config.toml
init_std_router = 0.0147
num_key_value_heads = 8
rope_fraction = 0.25
init_std_o = 0.0
lr_head = 0.00404
train_tokens = 243000000
Below are experts of layer 5 (counted from 0) of a mixture-of-experts language model. Rows are named router (the router's row for the expert), up (a neuron's input weights, with its number), down (a neuron's output weights, with its number) and show model dimensions 0-127. Each number is 500 + 40 x the weight over its row's rms, rounded and kept within 0 to 999. Numbers have three digits each.
After each expert's rows: "mostly gets" lists some tokens that are sent to it at least half of the time. This comes from a sample of Wikipedia text that the model never trained on.

# expert 8
router:553568481551492523574560469495504415483520510492525500524503508489562448480533549460554510517521519448499505567504535455487457465448523471467474491495500550484464470503475488512517476485454511566480465505473461520434473508587519611471524579532484493470485475490492459420526449535570464568521541543431529468456478539424434553584447507473427488463503573488474478493542430484518462509479
up4:527434555508453539511524526534511572461487492483456549464536516497524551510510547486567570478612482529470507505527493473476524442459518432518507513467432488477502552484481438476520473519483604573475520501511601521463522508511459570488526494578485488468454510530486451493480521508509416526471439535449501542504499480495497503525479479464397499505483518545543502456439432457583592521487
down4:517509458508515518486519542495520517540518469481599464470445504503509458503553531510492510589489459489532393547512545497482449558478517498492503564517595481506461538492489560567508508526543573409494454467477441478484526499477551493475555501549535502489559450435496519529440496528472530501550606479486486478471496490444489432439490523569518495471542486460447406524539460497439431532498
up5:553541485492443477467527544556470531530500518494528529536511529457461549442434564536486530483554534486513500503497456533480478514428531471494481426514518587474558492558505557475506448503560505531516559528481499534504458459507486461515505545454587500577519451520511453471590470437588503481502535520493456520499456574480506567566528528551559569622531493528505448536457489519529503505478
down5:477517521507504503562530568414547494542487559543491489512508471517516492489467438483506459497506518500489509496545526449528568500536518513584484552495496466567493473503512509535428477516502381501500520513512468469574521517580492440510519453477473518497494603506502465570458534507512566539475469499471474450453567480497480518420471518461545424538566448594433484471464514475477542419563
up6:439453462505560418440449504479501494501418467524558491478488522533528525497476392443543481476486523516497465417521487550469531460506503489510554464534450474491588461563532428469505525475520465486513521491447476462502456503558475463586501525469476556490533478454424525450463501453521538513486514503481495520486493436534553555451505469500500459514468409601503471576435519469564505499469
down6:468536527464483496508451512474496553568455493479514544546466483531447531535435453516504462469519544489453528454535507581440504454593430430505538521459495522444551453503546483492431466527563502531478450533529571540510460434519558543516499475455480493523541472559510513499525501462524475461497458518549429520459495441548490547494508408448499497481515528593513528511486564519576564432463
mostly gets: "series ", "tions ", "people ", "team ", "government ", "school "

# expert 61
router:483441516469536498504447460571506451511572479567526506501496387494549502516457471557454460439506481530488508533510465546571432512479423463490487495493469479537557512494463458443476506502484432473568524505562501458475475545522413522542507458495558538560423552541481506487569592463547528424514553543481568482548415487513507442481503531529485518509519502519499507514457460535498533464526
up0:515541441595457453487456451458506511468501501467514524466520446570464474548467562552519474520473473438454523506538453523526503410529554461536475513496444463532472532572466574506501519508449425528515481462535435490476513475460440523546562486513578451524438531529524415488546497477529524513511522493478527475391515494652490490483479489479545490507501477538480503539503505541469502464488
down0:447495506507518453511589481423412485498523630480485511498539471455492453510530488515509542478506476517430427466489519502555577532516517463463548523535543532511547472493494558566489488464541450519443459467468564528477451476487497550560555507485521507452493473558483493458454575457501481597548561514508494549523457436471507515480510442511439472459498509572515585464517471507499514532451
up1:519474471447441495460490492504494457487492461524576549485500522483539509472592528514490547446581623485520519564449469543421633452535490504549454486470498573525476528469526470449489538498500475491537531569460494456512509558526537499482488442501458502504453497427442562487478515533452522483498481444477486505484498490494491527511475490518485505467445501508471574531442568470421404482495
down1:471513528455459509531443505477522464488535424452434499529495477507445488437495426476489526558586531477514517510476446504532471461483464533453423515550522504511478494561529550529480448542543497506444458529445529506487540478530433470540455530507452586597479485577537464492571476528531567497536533440443478540412473487492482502485467490558474441479509439461595529483515457466488470463481
up2:466537501478503519487543484567514500443444525550578503530522462509434465501470498532540471548521471501584509513485501586544510510498427508503518494596482467553599539572559516525554511477463474530448539448585476539516447544441537444527449500475503516525525506487552477489453533443551528478491509541492440489537506434553511461470571593515537514501512523580480520568471452485521490480473
down2:500449480500531509537467512502426427504511460481511481465596484513538495451527439575452454445524524513521564465463511559486465427461501504548497463474532532543423509485542543511470579383482558548512507495410530514514526503560464497461460497478452473446567513492477485538524505533522525555561488489495566540545462506431449485465460484543504496567492527502534510490515575495453439547453
mostly gets: "Mill", "John", "ord", "Brown", "Frank", "omb"

# expert 47
router:529574512440482502492417519507514445541501486486587512513519517439493425451448475529513480551572464530536496501501480510472513516426448546482511549494514496530487510517517481412492389520488508513491543423449503458484540508534512477498507535414500594473460485465523530524551533481473508413469534508503479482467478534450444465483483503490484613571522538501570487577448514439510483566505
up0:546456525424531525505479515475497520532486468464529543413504497502534528473464468499402450467575507482440572514488474437423531445443468460484548502535544525555558542534451470480486483504492503552492487423452444425524548480490562552449518481506510466439434551498515482468493533562443493559572515560472488490495511531514459526417519478498472510498513579556513454496525515442439516469547
down0:505484513480515490550463441484577525473489517519444528473533480545455484524495446460494508523528448476456531477405544518481467522495487467519447508560569497491532531483490518472581474517482496515394500492446508431511497441455526497568479464496475544431508535493516514552493543465474449563547471566413444458547458509528480526507499415488541544613517522494534437434522560482536524549437
up1:534465546551502519414443517456526518506528527519537474517504495528542486471528524475511492468469446491486551523570566557415504505448515495488530564485562527512531547494538517463538493483501529535440531455489477522485505496513516475546562556403515486481537480508498545509494493532622453482533482516487499519460525535586547449491565523533592573481570531502544483483476425561421558576498
down1:489536503542488522451507538556452475541473477481467462440542458523488581470446416444496420586541480428517510505566478561523471481511514508542593474454532500552491511450546509563458527480500475484493521520537511552468524498441533497602450563517501431441523470515544493466423469483476519597513454517534567477474476525498521512521573423508464543462476541463534531493474468498486519489524
up2:458461429514479512476503475452480508482508549551530520399428477482488544470413523522480506452500494462416513451470476457438460481489540485537503534459522535479464495468523458515568451428496512435440517388535471499453432469475529521501476467482513485464440531512526477485553456463555556495555500541442472488397532465474509503487509454464498484541494487475556442425501447503485416505444
down2:511518508557582513443535474489532507473523520496534485370507454476499487430514541584476479546480519471508486523512466530532502515450555513466458447508483534494536521465475470449520525475528521464557532474493495559427472534454513532524502533478476384545423460438562476500544508607530463495515509505491466545432510453470525513534521489505502485480488506456587440433613483563502506501503
mostly gets: "However", "Japanese", "Democr"

# expert 59
router:461477443457549485470455551484454534496501538553551570537517489532469543468523585502470512509426448521505556425444414481468459535511502532506553480546494556464476511540549510460527446450463525529516504531458553452530497562537519493527502527402497490494489459525570498524482453470440455500486488549541453526465524422537501573461571512523477549504494576444566443562495475492476508442509
up0:545568440557469562546484495511474593432471514519524493468453470500555478449506499442541471436555501407503533470495453440499488521463519485514495529509521462388559519522503474410600498493468538540531501478459491460499472534481473501433520457505547526469502567504485579487473497422514472509528448574549548452490514492525523488495556504530484548545521421522514530552456483511472500488428
down0:440418489502536455487484532497512406499482484514482543490544468484537499518443557517453466568479544499504455548524436523505459529518501478481497457502493499568462473521455458525468552509560439455513432518541494504530512498480506483536480568506377373541464424512553459441465560539481525502489545504530452485541546520524462547500455528531487458493424552478466502431503499579533551508517
up1:555503499496523540588473431495489471496449476548471505489499524503447478559475442475472503486458524420484573505502517490455488498514450545434544403550521543537505473480488447438533482515571479511494479557455475500483452472429498560516460503491463552563481550540450465470503537498422593528468565497502493526452548526505493521472513476525473488444492523565451464503553389422432475491485
down1:464529479482494490444481495499439503501501537568460508466466471446554479476515537540466461534449495477567445492428531433494511520529449495455442582533510479470561498496517507525503503466428469537397469514467473487488493465591503470458495451487576444428454474442511581522555592474494497457568450474449552538534520518453539537533517485382472549494506503461478498481528498476523506541486
up2:480451495540492431498584515548480620547559556474565514445463466458422563487525482523500510478493497517504489508473488543464494533470523469533515479516465552510425488513461479487505476545487470489499458533498479559494491459472470494432488446489486449506428510491567453471519570418498452449558515580518533480530513429501427541516504512464499490535504514552571438457416466436556553520476
down2:515544455516515494483534500514520552541530471425531452569424506523466560434544439497502518522493516558514516514544496496458457479434556491425529520525524526455473458453481493506542529516456497460534525485461446443490456482405526533503445483515528491445417566459538516434500442495575474408522543460455524500554470463504534419467571481479493464553525512523570481571554505467532480495534
mostly gets: "); ", "', ", "\"; ", "; ", ".; ", "%; "

# expert 40
router:512459551493528476458491475547532540534525534495434475499464436459533564480530491539428564395459457522460488483515479492513464548478524423501492458523486487487550454506430468465535501577503517482577524502549444474452494560473433522459477473559480537554520578530484455430530606472525544449533510458470539472566481482477556488452479519481549515552480522518463541526448527529427506535528
up0:551532522504556594492518529530543476521541462419411468494509533468470467458477479569438545547531490521576468491514504506502523593481508444560570511479529520521543522474458494495488509517515452525498497493542451544514550502472569457435478428459507555539574519458513466520541449428523482479460506568487527494510500476480486577540473471501546528494528544452597531466516486507409535570502
down0:466499490446516503476470491483540514565588550481465523493525454519497455482505578504433477506524513456502529570517505536527507554545553501568475502535526426544462566514446538426511541431483430540487555456458537524499550503532522538542533494514515481481563511532527531571476507386481510459498531445482455433529463588512451484502459429459539506516451474501509554520518493509395514522554
up1:597437470479482460512542452472520493519472554567550525468452548469497539530419529578478506492553476548521478508516517535528503528540537549458539571526531520493428486511420478479518499417471510502501505399503451509464538486506597555451501483520490505447543525480542480431481520422493569493514432461535480476577515452509451434530537555494513453543527500526532513492534496525506475579531
down1:460467542488511549511548460416487525544466482531459575465504487531513496471576464490487494534569493564460531444495506500482509465513539474450440480450461547505464462498412550430550416487492472488489531446423547521548480528492535491519507546524461499483539542538547533525513560530531522485582562480531432556447484505438494455558413527476470446570514530567521460479545502469488516474555
up2:550474460480558489555516487516376480475473484439445492482518447494521501543502578400421482490524537507517552497497463525511544487431459474519509460583447476444454504484436534544537479532455582503494538445463490516477551456515439541499507417506455536544558549461456556483424560484464488501469521532512432508462526514512503529453507470443583546489491441531489504479523505532524488483483
down2:499547514506519503522484509496535542515500443498482547528455516555582553444535518498530518530455438487544463405443477536583484449525488579425544530497503499497528485522493416499525457453492490459498530516442527551436433449553451507506521445500558491509461487511499509484528544510589513497573522562503536462552469458512412472544577498451470476542592493517425525491489513534451487475457
mostly gets: "ld", "zz", "oss", "Jer", "illi", "yr"

# expert 18
router:478466430523484502456560486496530499499516544475456563502499481450465484516510571581507495517427494557467493499522433456500494547477525440467502433465501497473540499490512527501464454472544477442430573483590522489494443565486544466466515572442583441496517498520530555498546476455472532523571524521427466450449492543497480525540577469478503575555469557438551508469508524559489455488559
up0:548479460480471481492576468487491499471601486491512451513540433552466512448542502548462623489523398555465453470549484459508461560508454513508471572453442456477492569602511473450523516515498497498459522508546489490509551450466530484508511447607570587472488488503516563510520548544496474556517512558453503477530494532518497519534484520531505444477538508476497550475514494488436546482496
down0:474506470511448483516537472516597523518485477465484456525509573535483546486477477534435594545493471543500418527460438506495494475461547521482512468486494448466458465542571423486516492480572538488444471450566510489548539464501484438496539431546535505521586514499478495620470565478502442498532516490534463525506508498482432471484521484523473427394506521522522500498579492523434465472524
up1:516505526509477569520484498451565517524527456468480499467517556501488520509466529407453521527468558476534548482562485548505461564585592500519550512502515467550471465589468553567547497504430569486429491478537520476484515505512499511530441473562489450488439577462520532477491523434548439485469524548465500501556521510513460513426532552417557535470507475458436521532561505477552533504506
down1:543583512537467474547571528507410560488493499469490516540514468509503493523513509571463448497569429479532506507495512512532518490469499554495501500481458522505491551459496490456415554478532513416455467527548500506585413510498498437445573545425504549503562490457470503577525495500421556467496483532529468492520536517585509530487484571536474471452525543529487570427461457540458497536521
up2:454465504438512579561532509499522469481434522486481497507499531540477470465547530483540481586542500588530520540517506447462569476421502511557445498508522522476519487581503552520500471458485558509571464530484520504487557485529495523374519443541409526511593561490489503507419474487436481439553445458513497456511498515508518457436495489464524502492549523477476486479523393515487501538497
down2:505496496545467447465523520490577470488461449515521534483530482524505504576471525479482507466491482506433495537582410566521394481565435470504533511502487514459529558459502452479595533474433466557496512515454482514498523515417436497505448539445458544432459494449431554523519484427518536551472521544502475449487468484485515535598458547511493468474546455478517498482483539488444551448483
mostly gets: "John ", "War ", "President ", "George ", "James ", "William "

# expert 25
router:513492453469501419519486490502517497506534511520481503581469496480591495449496581510507461464452498469496548538535413556498481538466545514465480481528521481458492474443484520514465461470468467450486498435524443461510480527535515554543565581406533459522498495575520500506575480494481528495558497531495480529438430513500490524556536502502476536503443586445464464462581423544437460555573
up4:486555562473463515491469539468481524490508480480404473526573533499466533526505567446445525505560446481511478531485496507429462500471477584466488464398470521509486514568538556535492457575424461493509486492488566504489529472437476464462429504421558515543471434485541471513509484558502493456425497539469510528417483502389488509536515448467530469469515548467526471493471471522448439502493
down4:530468420540472433496547485459504430499468511543604518446427468528515488504500454508594472495454516553479552503500529484597497457527525468551530520478464473530515480445438446537438531432540499526488525515506470491483450486572523577501536552567454482462540568526425522477564530469531501506506531452497462499547449507586491553479532496549453504505546486583511506471506477510518539545490
up5:487458454405507547496459482501474454454468467470517442531442469500517457552507456497496435466544476480521529531524511454466469476560514505488515493485507428499484500476471527520501508423532520475472402505520532507432424467487526480417523384476478546498500490480535555529484548521510474516514499496504484384485532531423423538495561491552508488451498400433441457445521473552543499536510
down5:484512504588494477515529494466513503531495483499452481452587459482497491403463534494499536507477510487431454503444508512455523550457462516520464484486507526490498523489567526479471490555459476489500600520485513504519537530431475476558497588532480402466500553510436463517480376459483509404523452492483428588485482473548541465501432501445473563490523546540545505515474523472506525506419
up6:545508435505503511520466473517527520515505496556477466553478377406587443491460449489477493520519446497466451508507510508539458507470435516501412556455546441480459503524493477542539548493571442564538455512497508532502462535507511471555518474540558511529505442460522528543447503536400454528534521525546526546466525541580557481550484461530488476451528475435477507531523552435469525498456
down6:446470595547533483528529517470554506485518517429486516478524559543456504468479551490520515529475577520523539502515491453467509500574585425515484482561512467459500523500488501546529537392554463481610511502461482535519539508492516476506522399565446547484487510561487427514546375519517482516487479492477442493561523510448477480494500468585522507519463495527564466464507502532516517445505
mostly gets: "John ", "ina ", "Robert ", "ov ", "Michael ", "William "

# expert 16
router:517551465437510515503509550496555485523455528439510531538516532545483503491451441404451547423438501493556553512507479537537534504527510508483575462519530518467475518476581546520475468471443547507514502447451542471461539479596459530531537540420479543440519500496512528472536452508420477476440569527498508528513499465506507494446541561448466515479539578423548450472524447491491480569552
up0:513538448521523478459513523451561519528457483524481529512486442518452516487480481500456465550497496484438457452536575451510539432560516484543433434522434490520593526452553499533535520550517545517512504453563521455488458540505500559446512464514449530512539507480488558520516474477471525574562434502492422485469573529523590526514490461466581467562509412523518439451436514484486462525508
down0:515524518426520507541473527465515433422440523472449463523480511559478503554405548461453441459570550530497497507480420525533521560528503474430524533451525542508484478501531520545412534537466508534535533572430550532531530468465504482496530521447455429596456443538521498462515421506451467478542530482491521462472461481530505442469527517482425555500506530440492466474522503536454489463473
up1:449517492503419487585519491486464486512509502495586524437480483456521505618511457524480483484472490510430527489528476483539539466478538558471482495506504509473563509465585444470478489493572606475441447477495443490545453515469495441530509474468473499472500501542513551487486538494490531469498499539460510582513475483565562470490470554453404499430627484528568497475524520501466490470457
down1:484511515501512540508463537499504560480486488485507476515446516501502488453452633540547512562477535438510499437533509456409433486472467505512499458535503491496541481473451521503499498519498427525528532454584498504470560496471541517543442528490492471518495461486472488518536476514604489420481545455444548504541442509408388538547483495483514562559491462499487480526426448565531435527538
up2:635400417514518487549528514512476515566563504457599494482537529529460471520514458481469521545515438543468466499465595528461495526546534492464497518492491540507488472454501541544516522492519535574545504507489495544595473556430463466559506442460455459522474459454560522480491483430498480536476501460477554500488532524481520457454529540497510491591527484453518536449475467438483499521492
down2:597513481515562563457480553504534512542432481604495510507466519512468548481520483498485507464502447483477576518538491493489469465549496567516499571544468491497581493458518462451500502551436517445477485550435554484554485530514544482410549529497460521458485454523510543549494327522483493495488548508483485449431543461517533533510474440493477447510487451536499513529477486512481468510543
mostly gets: "', ", "! ", "\") ", "ić ", "\" ", "] "

# expert 38
router:469475488549599447502513466477533549416555442517448514546451476526491491550473496447460539491524478487486541514508583486487530499549549462461497543482540454503453492509536531559450536489572507508475441552561489575530539449503511458485445451546550484546448480493563479513543454552545522442406463493515486558492537537522478527488476450408545520476446467506485491584454480493440522507469
up0:527461434469505502472503418540563490447468542447509511452459527497514527545501451482509457484500468465405461513422450530428479531524537503517566499524513542490548549557466426556542544450516508523481516580496441535538555511477478502536554545487517561448450499489442434503475515461412485546547448515494566473626539475532458498491522513499561497471467515513507457516487510511433502498538
down0:505515473426410531494473546516457495493477547552527465524509473476501447517540485476461490478543508463528543497520514543444529461553495495483506539518536504439401539546521436562461434541426490539540474482479453503544477419507454487465517476508509532573448517438530441517562435499553530516620562543498554503448432498470487546517509480436499424500506448482556497498470535475536548468523
up1:498512506448551564495544530480512526525529486488507455470608472529463430587494428479558504441524436526471512511477453551515549450436435444569466494483481529436498472541480475501531445538547563470441475512476470473491576570481531525544505569487612512466528470502540526484509461516502468521515436524480471520489451486527493487507449484535522473543495480461577465435508527596465472485510
down1:603540526509503482524478452479550478447428488490513471526507525451550481516550506493526516449490507551459537498507536480512507509510509471471414588597567511452480569507506565489500524459473448517431498473515392539479547474506524507481568436547476494500543515474479608486451493515510490421446570498557437516548457536559508560545509423544513497488488479533496513480554516505473506505450
up2:485470492471464434494541504471474493483463480526505484540543537557476466467532489506429550466498558557546549540451435538499607518438475462519533505489446475457491490488454403504448544501486588415498518598500491467484493424480461585545563528499518478454529545537541506579515561487502538479481507466505490529458516537509507594478515504469498575523518496490538555484520476456536521487422
down2:507442484485409484464519583531523508511531516472495434488513503499426472471582517488516558499442515480505558472477481453511458468477554493557487481485471480488441478553551483488506481541475522544522520512468409474473564471493488413488572461481503513519580478451508575438489578511529483484508486554476506455485560498458563562479496476478466531497564517560494456523467511454609597511446
mostly gets: "the ", "The ", "their ", "this ", "his ", "two "

# expert 48
router:537572433542521501512576490482538371528500497534532497505502543500548452481484515455561451520496481418505521486522500517534459491451563478515461490484559549546491487501466519534494409511491493603504522466441415525501456515519519589487478561514481489403466472508525544470496454524536463536516477532424528448441506564428494533577481509478481502554491538452515461467500444537491513501531
up4:522522450502562491366526522517449545478523471547580507426538482511530491395457551532546554537554497471504450534543498484508507498479482416511485481480504493445478504488596551492459499482448493542418538481558432483508462557515459533465515428508490513501513472533560547388538479513473491571482489460532572528510542527506505467516528553539529548484513479503507559471489507498446490535525
down4:518567521576512505539481503469545475501454511542403462568496552548490477522494587503545481511469461544533567462433480484506554501458539486425504516456511509539470502542463516541511469499469501512469484577527506451459524500491494521440514458546502534500492472439524424551487508450536524543451512485404489502472543508500471602510470449418559463496587436523553517460479504544476410482493
up5:583482465550510434467495622514517508494488564511536554487493493490461513467476603492498506491575472555546486571491564482568481480432531495497506496482493512507500518481471534477511451476478471534534449472501431511490448511441471538458535457531545514605600519569531514496571467478547567530472504503489495550495490488477474536623443484529528555493505527528487546514513561467507482459499
down5:501502478476532449519465517474550530526568481479442518538496496495432551485510475541548527459531510467539449497517555486439580473571539494441423576482445495566520489479480502470529472524520453504477508510473464528558496521493462442421573503451475516507468435423536489488487521522472563460473529479501538464472535449523450510405498518492500593560524457556497463552472483545500466466621
up6:513489477456532458540490428476503429480434469484526508531432512542543490500529488426514537496521502460517473424492525508538569462574474514566474571494507452550512541468498464517504520514480514449603517561478472467483499474468396570528567469540408540533462502472559480469560552488424486523501477498466448467459455463485476564471462503536462523509452504491466466576481508443513520471427
down6:415464579496475411512444438465434485526492566493442503555504523503451463495480478538528582470519525457501476528454564523508522479526522456559454504500427533507483544458525517573497529522528482480411502476511461537569488521495416507459458494561434403528486504528512527515518515451503534491452528493546492490468551534579485492478462417455470555529505415483518504506465528540438518453508
mostly gets: "film ", "government ", "name ", "ment ", "member ", "book "

# expert 12
router:450520438469501491547532552570482524477484447530513552551489488480442546549449572446502508512504467479547581512483447478497455489473465478476562518515564567464479484477544570519582478484471506464447539546465549524467441436525499517445559500465557541543510515487512449489522472486448432500489551522494457502453508450561526580468535574480486465544525539439517445505452484510494577465580
up0:522591451511465452567486470578567489455534553556503464447533515494541483539533476531500500500538495498473578562545546457513500530462493514440500519494512564450527544548519438509545509527527538457495546526578529584535453548475543513533562527552560535501466495499557585546491488489453482519558450497491434554507467456478491468527566442532510507494461419515544506456555522496465528494565
down0:540503513501483470473502511540500507509480509422491475532530514472467531507533566556506515522491492503603500525474472458525449542531384543493524580446534432499516509478483529474538501494515505480551476529472487521538529478530511547476544433613506464540541487532503609530565377503561454472534462541535554452473509502525478586452482567450456510462498544458507551485470521532541500521533
up1:495496542473538523456455456549472455616576535464518466459494464422457497389512483554511392456516503451561503516472535506521561505446499481509540531500551433461417485468543507521467555489548535484501499510505519486513451493488515599466506481498540519460487451514474528512542528462515429504482505567518477425512451504514522491513420516556533552447489518509442497519561533552463489547520
down1:485487558495498539487509502509527570473536505564515503505451533518516532599475555428540502514487493434487458469479510566476498542505473546501498492514491627510553414485416513483505479560463529519422514456520470495465562507519496404549528460486520548512478568481504449532460467555497535519451477516442431494556446480515413534574518432473457457504530495472506520507499495483492446430453
up2:507462503504451487540485479496463542483552459532505491463468449476497527513470518543469502490561462534466509511528565518472554501420414458565537482577435540481526451536493431519435518463415554491450499473482495468497514534493399571489481513451524479443422571551504410484482506537422483493510560504478474510492523527560489481511494470455492496390534533504529470486560454457481445546474
down2:452493451458492517515537492462419563487580498495422490402441504492553511559527502502520466453493534482485509453495445519498532491502573495462481481495471553454501556582532565499488501572471511543507490497440510581551412570460488467473452460487484532492516566445483488520568468516419492548512523487480540458483454537532469588476587548483493521501496466473510541538451498573474504462510
mostly gets: "), ", ", ", "\", ", "', ", "., ", ",\" "

# expert 22
router:494563494508453502586526558460470406493483460476482547508590514527502383508473520492539485501424570418531496519467569438491523490447432482557479515461508587552424484533505484388523476509489561527517471541521457551493516493519531565492479494544509485483542549432477485527446489507583529543529480500512478496501491515480448512545476445546488451504551473486466449515486517531490523493542
up0:503548538384501456493501548441588498427544483485512465517555487604486507441530508438590472552522508567510516557557543520508519467530554515520460498452488524526470564554468583471517538529493469435443510504507467548485525472467491547518554472538458484458456507511480502518546566463463494451455465500491473456543445493458446484533585522508543560484480526456496485568478492497464534492535
down0:476457505464524444510496542502431507483541459530484523480530513528499561556465580501456477538534539497463479561480491487485474455521519495530538491496540451521482489556453545455437485465627624474454499478559492488465474424503552516528505401571512533487457472511436459469547580502536494463533479491509510471492565521515412536484543515488487499441544537491495587457461519552509471492452
up1:502498522507542506495438454506474571461528496538508520489539490457543491556558508460424416531540493484514536496506570530517505438482549444501513426501528437506561524477570501465495532536496428523501489520468547483470495516480575507402469465475445554493511453573491494497478503512557491550484421553489416505464550570513525448453529466540562524478532393532483477540543548444484465547483
down1:520461531502572541482518505525452490553471490499488477513530494524549503458571467509463496482530460443482555408438519483497406514468510475548498593456482509516483511435477460516542517435455487465546455521490470448521496518552468490483521470536501538434554547534464490519436558542393519445552558517501523497471484488523512497512605446450493524557474470516543566524436504533400521467458
up2:430455484501466555478507479543488443486548437509467401451468523510522487419475469447455450458567487534506488456504480536447463515540516542475477552488540504456516460566534489437476504448454497485594462460507496490507497463497511566574515528506517586476496482524524420495432502545443458489525568512469536498472419554498467526438486515515544531492540524477470404521448421468496473455518
down2:530420551463475512454468476413525481457527482441451522486534508555466499545558547522461491454450562531451490519556461539520510426541465471571492474527554511466520500480480492569439518510557523471457529472496568509511536514579522494449446530500464419466492433482400528499505498555510541473463494445494460484420541435491543461498460469552476583460489457506519485522534569459525497528481
mostly gets: "number ", "years ", "population ", "career ", "located ", "km "

# expert 35
router:548466522545586510474468509521506550516471475489503444523459473553453527527472508522526518521570433515484546465525458486510486563562551555458516511522501390458459575512544549557481530525480479451545452477481539487539434524493500503488452533413460510511537502480543492548549494542504524420529520537409458487476527542438439462557522485483528504445467472450498468618501532451522501488444
up4:493544464490527458534459455528466553525497507507511466450565481504489532514470501527493441573494512518466499465486439454485576482560502536549543505537421543516515521510494611499542510508530482508524529521480506501438513503376404526528433497552461458482518537583510528539442379446535456493503502482520470509456507594464486491542489461551498521473526438506481455515521467417497523461525
down4:491494435467493522553515511471499453514484460458539533485502527495443478480524449483512480494550506475517518431486467538476537509466422529413481462412480520466439503522537547440506493513518567540478532492528483528522409547530523464490539485505478515538538475485566514456497539536448505446515498525448429545478429464496526509366545573466511486476573535491398558499514406505511527564491
up5:505501490497432486504591474444512480470512552478473536550484602512510503594523464415519478579499422425511509532537511498496422546521543503504478511491543511460447446531543497584543452462484524481564504501527489479522482562598520485452505521532541492491501518501470517456466516438515505563509498451547483478489476500546547513424557432460520557448558506483484593493509537493543486557523
down5:495505521540498477491454519505500478471564479502496540496484489456503541470506544520525453455507516509506465492518529531491534540402483476519613449503539556519557521563482480476531510461546493443449558590466501573487446460459550545474527472436538445503496463529482497501602448508560462499548516460532528528522506525481485551576422562532455418537483458552499472466481419542418510486543
up6:472552609528520550448504492525523539522480528545493434523475545495452553458432507536527501510569516492410459436526514489460509527491468455548566475469501524500540496517549502550495466538512490520492504490438491505439544467535516543517516495482455451574539510556503452517458518503535454553496502515517494538530540535511439563427530521500513443597488532534565410466500443452490550600449
down6:517566505475438404521545489504462516537537554513469437509504520482438497483501475444505532478516473506491409483523553522528451492588493419617518497487559458480497492443501462437479454504544419529506446523499441561457515569453511446523505441484458459486528547445512486543523548480586496473523560514550476498501463525533456471505496531463476550435509514520502428439517504447529534505462
mostly gets: "'", "Mc", "’", ".\"", "\".", "Black "

# expert 46
router:480520525513540481443489505431482565531526517466536520461461501459416547550512519545513533538535460490513498527499519468449479511601510491491493467496524499511436607517494531493564456537456504536555470500428502466530506523507514510486392568482493524444537518447513497464526484577493524509457506504507477521467453468439439479460503571450481489417512505555543429547461572438553536559424
up0:427424442434589486424479500524481538469476498461492469514518514459533557471481536572508585563492574517433548467523447475437564508487495452499522524449474530559561407516525479472507516554570546468475456466486458481506541493421487470477477478510513556485502533482456511448512477519508471564517460537510482449532521481544470516535497466545446454449406467517524519493495521540416486471500
down0:525465493530526530597427564516545459476523460497515507565515445514514561512468509453454494422490450505514497432534441567477573484502422486481446506485521471534475565492501500507488547485490465525481519510533526498504451458478461453411594510483497522452510502483499450460486494481447558483533403419536522509514484409501460509501468509564541499520503536493526464574531438526491533608522
up1:540426484450499542435579466423494462477452552571520469393544423450442541484546561513487508489472449543470462472424492514486441552492466453528527453495491488540523466506507566503536498497485457510455546484507449498446463484570522491462476503429437516449558466534528519482474508497531522495564484471513416513465464533457527530458538485482488497470464589479515447489490458441553513442511
down1:573517541536442502493518463523538522480437505502491449479471485511518504510531534531492469536581513455411545467458484497499481559488527513462544484516494484524491452460501483399512515456504549469531496512461524546486484436541612498518533527508472548505466585431505461536539345524479432476505475538538453472555528532497436495519501468515495458523485535524468500465565433509560477579549
up2:450595518499488576446469501487441456512517549518489554466533496466422500597537448480503520414517536456532561496520466457448546470490569536508503522527497456516448461510498539521413601501522449474565456450441518491465512450475484534533462485500513422524451430562464481521502515468446484477457526436420494491465491533525550489485481494513527537484503453524491460457498487470553436509548
down2:487427447465504494577563536435519516500498507515553538481510544544471483448397454513535533515526468473552534500511514594488480558451398488521464463510498478502501480468576482547517415484473528481455489493475494531529475497418475441488475426471493467533464547520547478519499426481508516495542431517556504520531487508505555404506564544474512425552477489488478558412526519522480473534541
mostly gets: "Al", "Pro", "—; ", "Un", "Mon", "Pre"